Weights of a small mixture-of-experts language model, trained from scratch on English Wikipedia: 10 layers, a variant of Muon for the experts.
Below are experts of layer 3 (counted from 0) of a mixture-of-experts language model. Rows are named router (the router's row for the expert), gate (a neuron's input weights, with its number), up (a neuron's input weights, with its number) and show model dimensions 96-191. Each number is 128 + 32 x the weight over its row's rms, rounded and kept within 0 to 255. Numbers have three digits each.
Before each expert's rows: "comes after" lists some tokens at least twice as common just before its tokens as in all text. This comes from a sample of Wikipedia text that the model never trained on. Tokens count by the router's weight.

# expert 1
comes after: " ", "1", "2", "9", "0", "|"
router:127109129090067179120153079120174107111060149156153091069163120096122168137100137117111097109147138135132149155096108124124125072097103116157131186178118119144120092141120129139107106189142131098105100099150073066185169125187090165109121103084148125135118148136147106103186122099077146055
gate7:143131153128137193149144140177092090129122143174142115141141080175124098089141158087112114168085168152157113153121172112131184163089075145157106129111072087088148134153148076116176123146131129140062105097079140153136169076143067143147092175130093164125068182132131036074173159177147122118
up7:112084172153154188173133118175094107144083199164144152145111112139155137082112168109103138120193135136162137122123109137106130141077098156192127113130119116099176172139155108095139085129119083170089092088144172123123070124166146133163125178153165097121111129132115105092157126128151097104
gate8:115041156186108180176153138143075134062077168086148125169130134113154138146101152140105131147074128082159080175129141122132155111121110085118144128144111086121144110161135091124136152172121084157054122130095047113122202148095096141154064135101130133135168189140174126175153126152158129105
up8:116043124146168119074172166179148095115105184084156129087152120100140107139128158136137143185154096105126199151132077139161061137146140174118111132136174154158176077120099159159093145116141125081134170110110112179159162133059145138127111068139135139112183162106138110093172100153152159150
gate9:127174060104115146140115077072148167035192124095090146071107150099098087127113065099121128151192150159170139125156155152062059150144161078145087198096161159142091107138081102146137109127109120125158117151126155092127146128157086162078143162074135125122164096134139156135140171132133125084
up9:081097184150086137230115113183082126110110120153187085145124122192102161091106060144110104157113101142139115133141090040117146102143196196140127138150118117154130175129105176164094100155165093174188113131109171127147120091120090100070135119149152113110103138109119079120047132127115116110
gate10:131112130140091187112083135114111113141086142159178159124113105148114064140144117126111184164136157140101140155144117158094112149065078115092114131178085179137099130137109093099179106125030129154155152140127128060102148101185093164113109151152130101151125124117152115106152168092086118162
up10:063136161043136164128146121108185122098086113125150113112054097151072123137150154154148080104154061129072173171103101049148188104166115086130128159152139094164114099095127094147179138157131166119157083168102113095100187095136091147149131157121106142120121140145082105116114157137148122181
gate11:156123094131150148120133114149123219125181155118124092100089126167104118136147127090086128128094099147129110133139134153155126121124075113140231170163104083130100102110189138196132113098092140148124116147167072087167103105114110178129102031120089141106120172146178116103131137100116137133
up11:102173119095185179104192125113155173180209142089114137078082099124067101073142149152165139147119072133114107141163143163138113135118126141111117141130179119076123137158136134197143103073156139124149071091102104158142080122120148132097133136127114115103097124135120168128124077166189127099
gate12:168054100145187129078118154158148165119087160122173141106086177177116170142128134095088110117112066086096137144117142106118142185141145109109075098099081144143075107106188186154173113131148167156125136117124127132116134084129157110150149106113118185165166184124133115090109164108096101143
up12:172156142144137062093141139192153114134134149147120063106123126137156175125198137098149194058127091135128115114134117103103149110115164140150158153141092099103158089163161171102140114092116045109121059149105167155124108131115126124124089165036162104109083138093167080056098166081105138088
gate13:135158091127065140126145133114180112164131138138134116093175144194144113118168117157110187176124116130154116102151112131118119122171108098125140096173170150053120082170110152139156113126112105092119113127188056158119219136128189169064145075110104166125150030127111126133122083186152143109
up13:110106149096132110116084080071082139134173148084088124142069141134136133173090154136125106109077137114108152099116108064141138170116121110113096069082074090178099112088146146085126160091193121063120132064110165120132157175132136101156091123123126131143180127111118112165113117125149183142
gate14:169157154070098181082159109192104146169137139134121092099180037074137143113144201086101097159101131135171142122146119094057143111120138083137096145157108160123099146075083160135154138186162174130111111113161142137123152094123103093162138142113129087116134097117166121065140158178120152115
up14:102075108143050176099146107123141164159143097105103136074098144116127131115094150075156122160113063163153087119055099094150140100180115079193137152083078078133184111118124159134136083115099157076142122087210108124153146123181087100118148127183134168129130150155065081074152160105067193079
gate15:114131103128172146181073159066112080102169142119130158173082156126136167182143162155088138121133132150132087183143183154165122101141137154118148090147115158118153114114168154128121116144147167072141122192123094127176130133185108116120107089101131114132169182130110092176172189054173155052
up15:102172139105160215169185096131196176110138082153182111095087125170153142070122107116140145114166067102141133142100084116099108159063093171138153177099129113120112074133112184117150145144185111172147177152142106131081170107143134073084185143105092109196104118140153175124105141165076089161
gate16:092074153074039158121163126105124121146114132133151157114131189116152105141108186116048091126158101112115134160113134111086149142133095141157137184117181141104140122138091102154115100169134131094106102169163114115139167103156162101129111162108117167160191115123185089110183090139117124123
up16:083087104170096126122097139117099059146129098131111101105139164138151170103095087112126093145127127091143133117077117098132078101093172117179109151151110112118172179107133136127093061135150123148145084190116108091100144100110133110153105174037176131106119149175114200100090153146168138074
gate17:082094128118099146127154163175077131124132121079178137101111188106129173129163107146110106045188126101133113097084137134121143110068101137171165145125152134180093095115132172146167117157157082122099124078132181099188150133125173145144105122130166135102166155122202150107086089102134174104
up17:103107060179165127104149114107071148174132102117123137100155149084115145150151134082142138148160132115142086052069171124109086103083194082163168120125075167050133112155085095105151148151117149109124155099111091124149127111180150133153110140151137084102136132119130164073083152159112126111
gate18:146102130125115197115114071134125121117076126098171153172119088128107136127124116142107085119139053154115185116190145107149083165113143083123127163101092113184167107111132167092172188124121141134130102105082104096153094129169112202125148142115197178101133110113130142061213099185163144052
up18:102111136209114075135111148130122138176190133065142133105188104128200162106138143105091133153122094089147114130109118163093179073095130127127087117096100164161183169107152137099118131107111133103119142121183177133121106113128168153114122094110146128155154152159158091165108180145141193169
gate19:178123120112082131129123159127142130124123096159156128039125112156052155105166116115151059127129156118137061112133205081159136148099091116107148139093051145089074116133168139099153109132132174122104189091182092160131083105201134177115145092127096101154162092042136147113160122136149099110
up19:149132153184093131137192173166186153072163168185077099160135118130146114163148137141103158190149102097119177161138170120117115060129092104117143166114101113067129045195174153079118142131139111130102162172158139151129105172120102226157102125164169086145148149073126146107151139137148071118
gate20:108152128129131162139108099154078127127078147100168170071131073189124126154149127058117124137123106151057195132097139141099166136149153138082141105156177136118100187099144141154119158178212151091107130069134112132100179117130097106142153138095133133106148142136176103131143150154077150085
up20:126166184135140048144142143092111149152140109158127077185139119101092149087102182196084139226128138121105114118084152138123168060096101090099118142089167148168121094124115118068144098087088138117127145181087111123111112117084112080099122104138101141136166137072087114085097105141162104157
gate21:232149148084093134073153064121079159116104075141165080123143151144092162143134091159027156098131147108139057122148117144126127116151129108144137140114121124116159140152166149161091114165119122124096153136063116080183087179101097112136179097140107145158163121113167111150137095142137117108
up21:140097129107063117130146144077112170138107112067129120093113114061150073177123092138091135137141163094136086100114147083158156091144128128158138149109112138134116099175195139191094093171130092086134157128063189172157125099056104078105081099131157219122133087164168124086104097080116121158
gate22:161154162114129121157212095165177129110140213165145106147114065114144082108122184129088132101165142133104078145123091167092101182077119169054126107134137126145129103103117186186147071151100100183125152103143130046164137139142135109141090142125187095099114135130122136149072079084145166125
up22:173130132115153110121136148091130165133134159175140151132192120166139087085079094159112151106126123166110112143142084145080155124110117114105132109103122120127069103088116102146086109100139119074109134142133138162187111120138102153160154155126141116141141171174088132095088167143165177088
gate23:159105198185114118171099135152177044113098137147072081107108085133130140117109144150133147152105102115078148141117130120107141081176155127111101181120092126105172099112110098094136123139152115128159161101212179093182201186145070116120147114167155149118166143100135036135144158113187128086
up23:168097167103137095190080163106123162157131115152120063137131085121168103189144132152154120084181124140126161104147089148109127190059108110151114098126179160121109158100142147136136195138163125135095142136178106049163184134124161091117126172140120154122116099175131069167148179102066026150
gate24:164109141135123133101124083175190106114140103115092141043168103111144158094106148123156128149139191132127112149119109094135154138119104110186112127064113168123162048129131144140138108204156152178127078070114149107094105159183172072084059154140136102102133074122104121105130124096151164105
up24:103117168181120187113136150127104140142112115098126128087084178099137159154099155068154075166127143100141119129140179175140123099137123158184094157110091140167182130105118168105117140205134131140071132058131109159165158159133099128188111102129136067130117173135121185083175119177133100108
gate25:157098106170119149132082077110150134113109129142099078068171125154139131201141172124115145158129107094132154120144151117135089150189107129154083199068086110117091109109154119127181115193152092093062156115127154146131120178165183134183053086097128085144118117139183166114176147137125125120
up25:074151150084141156164132124155103099178163150127096131117049162138169128133147140145137147175119182102159116158127116150145185069127092134155071112210123124192145200117067172089104109107130076103163135129156132105063177121129099112106168134099141161075131155156141123092109110160117155185
gate26:138105103108132099134077162113106101136154134131115133119163166142129159110095099103080144185117141130141130164127121080155144089116151115125105147140119123083166152117113179129137109146146130159089134109196178121116134112194116115130062156141100102080139141047059062102147096100076147081
up26:138064209149209167184154147158097147130124113149137151094120133149150108108084146121111121102127102146114170111142189143106192139118114124134145135175105116167076148160135108076182092106196162141088101066198152147129140117135092115144095169109185123108160178106137159151152117125135147048
gate27:136045102092165064129172095101180162145077117145144169078147081176140090151117121112144140079121049097105138155113127092110108081153141098099147196131140127080116105122180113142175091121167134144113113107126144121115117152204067210118093079135123107148083127134082149180133138183087110102
up27:084139128120149157117070099109143143143117149121106189128159154104137102061143142096096128133120129118190131143100113129164176124159122120148151121203125220149116117089153141153196126124184085193134115139081074127103098140179105109145096096145046137095056126108159160110140170109118058129
gate28:130098121074109168153172102144115151158087143129202160081082159122141154088137135113193116140120134127148110101087108158069080133163141100103110077161155106181140078102171105157184099123201141168126147104122149111152143156181116150130133135151110123138143122142118095145150091193151133085
up28:047125147084152191064147174113149091103147167162136051094126152164120165101135108061086114095120154170150086161065071112108172144129136151103145138100112205113123115159086123116131117163135131089118132091113130098138141119067151171113134143072206175132129094082155123232106154108107152106
gate29:222102092116147184122113155107100111085122138179124099092140123098135165131157131128193148074116121132144127138162130109108192100157086159113141133119140117114116132101142111145166100192105095164090064163105080148124152158173167121133052138130106090159131111175157038122108135117206107114
up29:104161157111100055089169152101128148155127111121131110133144157098161113132127163137086114137091138111139137143142160173172104073083123112147118142114151138158079132075171185127128102096112126086124172090172195116137100140113101151100172130094114179139116156148091097095119130109155079137
gate30:156134122117143144126155175113185105110092149148158091050110124125100160146140160153126128177112131023088111112103127082073076144130096115145122149150122071114175141140115162199105152112195131078131164167170118094141146135160114144175167128103131072108089176177132125123147104170134139064
up30:144184152158116158134139128129131145122144135143144206101162076107102184154158174164168123199135122095061108153166135078103137103132102095141107211117113104105108100105149135145134142132158158058108209154121196117139196118163108140120112163064134088097099108129172092154169122160109076112
gate31:098099151117128136125164129180125098133147129163183106173153115102139135111096101137118112133121148146163117138164149157133129056079103133122168089113158092136087111165116158134117106154136141119098119122075155076182106157149177135118142088123098093117125116158121130102062078122099153104
up31:096123160171149082124109160187166078084100173109147130195177133148116099126120069149198070210106090128175127138149136131113130141120139076133151128127130097169140117143180154169149067147163107136166185119119117151087139135117113136131088052100135153105158160167132120142091144180141153117
gate32:152157085134115136129160115161113053169120097079084155110163123157052066104105132176121173175142165134126106116148118127123146035087138171099156137071130143105138144128152147068095143161183161183142161098087069081089102121155086142133093124100147155096135166178185113124148162116113125132
up32:149118100171134194082071153081133097137155128127124118168117088071130136166159064105139139082132098076090117102099118161108161144112084178179133096135098138066035090125136118116159168209053160103154106148102099127147120102134151154149169121114099128126114131087115194141124167066132146094
gate33:146121064119070158091151144114108131110091063093145084154077182101157113151155093076138098095112147102140122091146159144152122074120132047141164194117062189162093126115170161113103077141111103142131172143190078098159095108150153160114145171179098105061109121142144119115127116172110100120
up33:115125125121152105135164132112128110094123138166123107132098081173113114131145128133078137130088106118123107083119114117143039085113146130162181204165090136165136145080172173111148129164104128130055086161066188093106179080173114145173128113116092088196134136102183135114147142081143115144
gate34:092091163045156151159079137132098076102121174093147130109094126126148099108135117158127112133109136173109221136091149108133162093165126130177044185110091108124099106123107175167118139128108116190128147132167092148106145110168095152128094080072141141116110127113174075090198069104120179146
up34:163105120109143084114084110167098096103174155128159139151107146139133087116157139153061158121144117207114187152146109093155071167087044081132156131132116104160162092073105093114121087203109100099089073085083099105103145141114115102149122157122131146138138077098112178155120119137160120119
gate35:116057203111077121064148176157139137115128146172066176131168182078119166087086117096168083187109132092105163146166115100159100118138150156122155157185163115156121107143084092134092157139186129090112141092109107218131129080098087123161156102106074064157161129155156098138120098146166188142
up35:072109168113095144095211083150143138078118125172091129128146164122079115101111100107140133091046109132123048124132141098116130119106160168086119126197171147153111104104124069137186127125088144097121114110128118164133147090105129141121065106088123121136111090165131137063133106122128165091
gate36:156150162145113133170074118144112103171131135135140126139125148105118179168109170091100133081134105182066089159150136106099178207105076102037147116072144102098125069168058145141119116162164121110131134126116093120080176128104176156164064129092173121133130126131044097127112076197145106081
up36:141141119142123118188143115144098158124174128112103088100209082171122078099114146133193190141119139078125114133107144138083156120146144122099136139110128132078154122155127094151203132176112179167157104099112069140118132141132085163173085110112117059090154139140127108149126090160129148143
gate37:150191076093128171057202129161153143137097185133226155175157071193137061100097152151127149072153081140101120136106119129114148112141132131091116174138142054118142095107088190106143107123193103106135111076116098127170139070141130099142094148121133195168175107099149090112136130142139115073
up37:086099182177181165163068096149144132144091108133080112159070112087141174096102063172110119128149166141126104143144172116148108162142110118099153144136135168080159172090105141151116152110126107147075161165111182114132140086088139111140128047157100108175106078117074078188111103111153059124
gate38:107089103089103142102118166092184124121082106101111152137119131143119107163095153124150116123145139135135140155120119091131126093179195140101095164120090142133142132088142117149124100110135144141089115116118140111140079156163091144185143112114093120113093122180122189119149048117144126070
up38:081103138157140061160176160101135137142189144107101136186154134116111126163156110134131204140128161125128141116108127148136077180148151135165128125097136112095115154173181082177138131097130181171096127160136132149109142079113077131117185136158156092150109219107160127150116144040122087143
gate39:114084171111105210154152145140157194065123117134110093111186118121130189206054110174096123118166095115142126141132130094118100140098072112174144162166106111140097076122077092159153121107093104128172151107124123100192144125172091152086154120139155078173138127104150126157126106134166207112
up39:151151165108116105147113114119116087143167116049131116136131079193150111166124184146106167144102078088162131066180101128148155070117115186136161102108097170114107146088085141088076165099140108144128075104139190204142139120109133099146136137110076172154086213150111177130093132098153129104
gate40:099101140147101142148089082135094120129123151081189104132066101123164119059115134147135157182176100107162176092129110094144101130064136176108155102130130171083192077112141122146102097176111151113098165124096076134078080124123149075146112154134129112125086173125121172121125095149075140090
up40:120148112113139133150099100104169130164155154103120109128113141142103138084117152110128071140159158079158172197100154152069101129130119102148167154122108157221150100180130143110126135190096139158116088120134119069063119131149113144119229132118107144150107103158139143192102154157147123076